config = dict(
    moe_layers=[0, 1, 2, 3, 4, 5, 6, 7, 8, 9, 10, 11, 12, 13],
    normalize_top_k=True,
    routed_scale=1.5,
    init_std_router=0.0112,
    n_head=2,
    vocab_size=4096,
    norm='layernorm',
    positions='learned',
    lr=0.00791,
    lr_mult_o=1.42,
    schedule='wsd',
    decay_shape='linear',
    train_tokens=705100000,
    steps=5380,
)
Below are experts of layer 10 (counted from 0) of a mixture-of-experts language model. Rows are named router (the router's row for the expert), up (a neuron's input weights, with its number), down (a neuron's output weights, with its number) and show model dimensions 0-191. Each number is 500 + 40 x the weight over its row's rms, rounded and kept within 0 to 999. Numbers have three digits each.
Before each expert's rows: a language model's description of what the expert responds to; "comes after" lists some tokens at least twice as common just before its tokens as in all text. This comes from a sample of Wikipedia text that the model never trained on. Tokens count by the router's weight.

# expert 33
What it handles: Dates and time phrases
comes after: "\n", "on ", ". ", "On ", "In ", "\n\n"
router:529433471450540509518504508421578492524496576466537537504501492484481556473511455490492529514399508477462462590467577498529520516516444508519484526582469480554477499524539554405575526503539501408513449465453478471517515504566458529541494516443528476466488501528529513569562464496548564445566421534472570499491496543467435557481446515517491427499474493505534486430440473454541510570475467548509533614541499547479448495535550485426459518546524487521439494514498504495521531509510485522479601458535431494487460557479484506525464476492466486534457474492527496450477519488494467436
up0:494546437439518437488566522501480526585506523455454532489529557534544470559514461518538510476484544487462544472500547459486531493519497507496415491431499491553564497516449515469433519493536577434452505493483442446415471538511515476546516514471570470504445469485469473482511415569450515523522508489457590512483446485524457536512519436529425447442477493497506532482456481475573448448442537540474505468541454553504475471557546478458554607502540543499489494510524504438527526518492505417500563488522445508506479572528543472508448519539550473515460577540578526479457567536500548488
down0:520482493511527505525487461443506517495505463494522488472469521484534431457470490578587527506499435447524439518498502563497523518481482479448579477552483480460499435508529497466557478491579540469501480483505458524539541443496472458427482494454460545470492469501458495515621567527485444546528502504522504442522452523575515432489514516519471517508513451541538478613533552468451406495607437514483445489428513458506487521459541474497508479525468471543547451497489517524570556444474490447492480506472554549428492477517524494539512523499475473465546522553545410425461454490463392480

# expert 1
What it handles: Digits and non-Latin bytes
comes after: "(", "; ", "200", "201", "199", "–"
router:519545528387515484533543497510503446515580519404483507466497474508541572514504395519476461532472500506426515559488506484456499536507484496480387489424563525542476491503489561414510444519544481499465496477510515443487483496518545534514535449496502561539465477500456480557500585481528535474490526552505480508497514590423426479562446460488485547458567580503490398440464467470481516531502407558545555558518528507519561478473536511488508508490513532534476526495447510449559529537522471483476500518463442519494512548492453493502525457475476560493493544492435444498543445546570486496
up0:509540439445487550538520462494496562514547537505520486492404456428537495476473452510483453506542528565430460484482479435443478500519517485469531491482516515584529519403519576511495440453505581445562560444435516475452471441418476504517528484562536504449574450496543499496519501501471549534512581521510448502525480490464536514560414473555475550499522546454458475495529542546534481541470514550546530536515539513546511512537502553471499539492454468459475515503454520511590572503559510561526499489521455537518530450509475468569471483516556462495620510539432525488504523555504468516
down0:483549432485511478528495475515513438505484472468493494517461435574545515485484532468443516556547465500473568591498484481532505445485479531482450449474507436534571501435519575528513527543464519456581532508524459466521472533520587548527502502495480555490491518461575464428523476547489565471518452505549566468504469474543563533534550544432498519519575466458535506437487492385522550538479510517537480537455495513510487504567490512528461471490513484509544560461466489518471551455455615457512487557518502460509533526436560459463523483457542503454588485501486504427466520460597545485

# expert 2
What it handles: Commas and year digits
comes after: "201", "200", "202", "199", "198", "197"
router:510493587427546424469466463510534517492482503477519494480525502521592555533489461469540508528495488519437520473473575522458510522462500461454445512569416500505526425502464517492508442514557473407514514484371523496480537585538498506484478482477482481519439571548540534448524511492572473506486501573430445536544477584532464582528460471483447493480515542451469473500530442468462538538476481522489535569450439543485453491518483473475470572489511507505484514427547530511597578497520524570463480512529481500484511502586518516543485445477541473482506571475458521512464459495543483551
up0:443519541444485502457463493550565498506470489527484502508546473448471521436453553509541480557505566521537481483468532450592456415542444485500498506520482512516523461497495520443444477465473526449520438508513481570481549529511452599586597544492521511478449522481492541452540459555487462456496543580469530507541512540536489509521531445444460433493522558430549513493537563554543534472454510469478501542498454539428542511520471495431545485480405480524547472586431462440541489538394517505509558531466526504507495499503514503484531495561532501532516537574534524526495546476550492547
down0:518427531473569521509520450556499471481534452453541489478540565479590532486540446435498488557527504533396528452548556506537524556476517534523525488514494491468508542566534500488434467477550470539550529511497504460476503409528530476495543471553480531518491541512450473528489507459501493513530478525506487500523532501455502516430487451503484571551452398422543481527548567432456472438550418533501531483526595470512502552520508418449470568503472597505513544460444460489495474456520487508464459510459437458470482487524498478522445526558456531495509498529481500541539477468420403450

# expert 11
What it handles: Capital initial letters
comes after: "| ", ", ", "- ", ": ", ". ", "("
router:556451530473529476527465494559548417504529511428507539492423537432503513597486457532489475461489470515531513515512595490454486587514440484521512466532496603520442507482524488474524458508548456454526559485479470513456484465465537564511498544470548490515464489511516481504570490482471540415541496566529493488488506536466517474499507529499451454434571527462547457495434461505487528512454486531517563521534456511554521511550492418441449540577600530548442440487493533446531481488574536538464496521514422496487525479513519418442486529426527494482448533495491447512527478426571481509
up0:481392477534514516468436416456488498486512432497485459408512539499537478466490495516450552522531481478431446439534540478487527527513487468474486434438467533551560548477497491506504487466461462406502454508508485463492486528521509501499406499473516453482490455482360481439500438485488479480515452470458455462539488560481487394545459515446505408557503472523528509578496437446457519543486578524518496472566492493497418454526499496497457556445557510534471561514544476501437441489497459497524490537519460486428435456534512486520494497449445529540493518521551463551532508454484508520
down0:451560485504470527464516545609451492504491575501564566619538443581543469446560544551577474477511523512527511584524540550531505507467504472502520554539451444534435520481513495478513559491502539537509560519562476486543534465525481426497466502461523482496540453480519536518459577560398452464499474481558503517439491399543502514536562495492460521487499556414421500467430515566446468503507486474470489520488537497521526511541428476466544517513548506513508443560487487522529539491528459503523489496488448459492496520500509470449520429519528455490510509544483575467452509560536499471